Experts of a small language model: 128 experts in each of 7 layers, 16 empty slots to pick.
Below are experts of layer 4 (counted from 0) of a mixture-of-experts language model. Rows are named router (the router's row for the expert) and show model dimensions 0-159. Each number is 128 + 24 x the weight over its row's rms, rounded and kept within 0 to 255. Numbers have three digits each.
After each expert's rows: "comes before" lists some tokens at least twice as common just after its tokens as in all text. This comes from a sample of Wikipedia text that the model never trained on. Tokens count by the router's weight.

# expert 50
router:090124135122121117146105148157114108081134126164129173154133152089101138173159149142099102112148090173161127098086124133089094208105151137115132145106118120116138134127139149159108074117102120147106082146127114093153090106104176135125132127123172111123097139131112152160130129106126150148119117121114155107103127130095153089089108114124081112149115115163141090107126179164106138142119125109108138104156101136096144127095110129135131126103144162122133133149105127140115143074113135
comes before: "ing", " to", "s", "ed", "es", "er"

# expert 59
router:118140135166138128128106121132170092130133134137157100135138130105091121129160118168118116127133144122151144146131101137091137145104120120146116127124136102100120161113128123170116111078123125142135089158090154091088089100132163127150104139145141063098101113118114156114149168088102106100136087103107119102163091103106166075097140147103123106147149162126075095094160118119109096131116152161144130140124101128104130124120134116112146142140170125132203145102074126120112125093137133
comes before: ",", "\n", " and", "ian", " (", ".\n\n"

# expert 95
router:090170131116123109112136121166153120128138096128124107101128171126061127165150102118148140099145065143145140124069125147123112137070142135105146129096129188106136146106158170141122108100165131122125089108120095129127131106089169128145132131137117099109118124098144118099130121142130123160112133118149098088133124125105111132116150119145108085154145122160115084123165143135094108146139126113138154144134079127102108114095106118087155137109139099143157122178107111100079108118079136
comes before: " The", "0", "==", "-", " He", " In"

# expert 75
router:087126125173150184143133167152129138108111112145112110105142080097114113150155107176122131100101103135153129128115111118099160140125134166086129157137153142074165136132157112153110111123174130099087131123138111114114090163089129089126062143108119117097103090175103138159171120117150167140121119124154126103126159100134142144099116156150141115122112137164127118101157152150121108146172149145098155138103124124122093108105136163108155121122122122136128141156116135105084115153093102
comes before: "ed", "ing", "s", "0", "ment", "ion"

# expert 22
router:129152099155128142175118180126141080094131124161107145120145101110073147170140117122123124105136123130134146120113114126083135157103135136126153136125150128102149188126130147141115071100139113119139093126099132120091122133131141131180127183155149110123144137097159131109184116109124115121133080127096109105155110140110186090104140147110125108143105144133086114116156156140113088189153129117128121154093082128114077118097127099132155134135162146137116137122121134142096109123123081
comes before: " of", ",", "s", "\n", " in", " and"

# expert 96
router:138166119148105159130141165119114079102161108170119113140141130176124136150138130120146148126161105104162158116108122130068108172119140119125115154104140174112169143160110116156126109114134149176154091114119102084097087130132129111168137176157158141084122125096141173135135137123098173108116099075133091102145120104118155157089130110140154103130140143136115119108109135150143099110144135153125111169103134143080125112100141112099176124143127168080126136129117132124107109121120113
comes before: " of", ",", ".", " in", " and", "'s"

# expert 94
router:117111108151112161124136115154133118124105129154143132103183106124115121159137113169144104119147128179142150098128116126102147144115140101114122145141120150129115160125165160117128099154116131139138137142103159118092114136137141124147129121118160137101097111131109165114154093123141150147128125084128119075117122119107158111119135122106127135124098160182110100157191165164092152181138166136128148139094084084086113097088154102113137198114107115096174171128107129107085116115112121
comes before: "|", " the", "-", " ", "==", "==="

# expert 27
router:119127130139110154141094140167128132117152126155084130159145087085120128135167104126134143103113103130185126110080136167106121158077124150102143135105157172102129097143143117131112128080119149146066133118163129119143144115133176132133088140115166139105082156160090103133161130122162140132136119123140111123185152126132127100098132153149081107155115166121097117108136142106133155150117145149122156118150120111126143112078121116145134179076134128098156137112112111123092144134132083
comes before: " to", " by", " in", " the", " a", " as"

# expert 6
router:115124106160109166134083102202105131105148109175086125123176110103136116166160106137125114097108119164183110131116108164108126184088158150117141140117104139105124099154121139150141109093122127141131118124153112135119109129150167103145104153134164114118071129143074120142152122081162166126159121122111126129143146105139115097112134164142114120168127144141132130122127143122088147151116139146142136108110096100108153106089110133123142179086162138123120150146090108117109120129128086
comes before: " the", " to", " in", " by", " a", " as"

# expert 34
router:092111147130075135131141128146094121091153127135137109119137142092102101143108129140145114126122093159169127123113105140032110138117118146123143165115128122143124110128147127167155110154153146109104089124084129089113082167138139110155118144102139099097140106120160154177114107131130146131151106094148095098151136139073137091106114158113118096100122098127081104124102122166122120143157137117119143152118108134103106147086114142108182116129097161123133164138106132126106125072126128
comes before: "ing", "s", "er", "a", ",", "ers"

# expert 91
router:121156096164096117143141152154099090112114087132090127112187133118127151118129104121110117068165112140130135112122125153070139165123147110119133137089109164095164126154129153136106133119110185154116127130101125137145106120117155090135146148153120108087108130113114141088136105081115156148092100070147139099142107113102141138099107150143125097123097139126152089149153116157133136131116113130115086145125125099087120133095160147107127116100172164128180135114096156102104132135136095
comes before: " ", " the", " and", " he", " The", " but"

# expert 110
router:087117116127139137125120153147130085123118129125096132122161107127116098156145123160154113110117083159178143114098105126069131187124173152099133145101144103062173133133096105175157107100171130107134101155110123090105107111103131145144087142126167067093118107141139123119147140101138158119119106120134126116159118124111158125100137159146139128152125109177116122128145161170116091109127145111128114136112093111102111131077161135134167098126132135081127103132133139128115109124108104
comes before: " of", "s", ",", "ed", "ing", " in"

# expert 60
router:119184111125102122147114157149093085128130142190089133111139085122110114117179147103135145113111107138153152131131116128085120172150130143112107178116137145071141144138113133152118138106128130118087102121123131118109080125110172101138084123097163091099123106147106130155149121116111157131114064117137093107150130097124137129106117127164088083090116145156139097141122153172087127144093131153098129119109114126097106128103135175109143140127112147120120131162094127114102098102122138
comes before: "ed", "ing", " of", " to", "s", " in"

# expert 32
router:106199107146099134134144106162140107158111102131108124114166110132110096165119123180150114120131107126175172085126110148135120149097137135125121090102149140120132149118124135148160106122162130133121113159121106134154110094105188125168151148121119107081112144143144143113148109111110123111130121050139122103140133120120111083110113135085119103130112128149105077095132149137089132174138172138146136134129103109114110111094182175133128134135143098100163147153112088124119142107104133
comes before: "|", "-", " ", " The", "==", "==="

# expert 48
router:130150119192127179129146098117115106132150093161120104117157129113142137143151092104080121100113160126155131119133152142114154136122128114092148186139108147102150145107127128138142110112137130148145104147125130117137113123121144137187113166126155137126139095157089119135185084106139147173130104096131118091125143099128154092093141127112150119179145108153124114122137135157104098188141177141129164102150142103086098116131113125141138144131190138148144167116111128090132102082126126
comes before: " the", " f", " m", " s", " a", " l"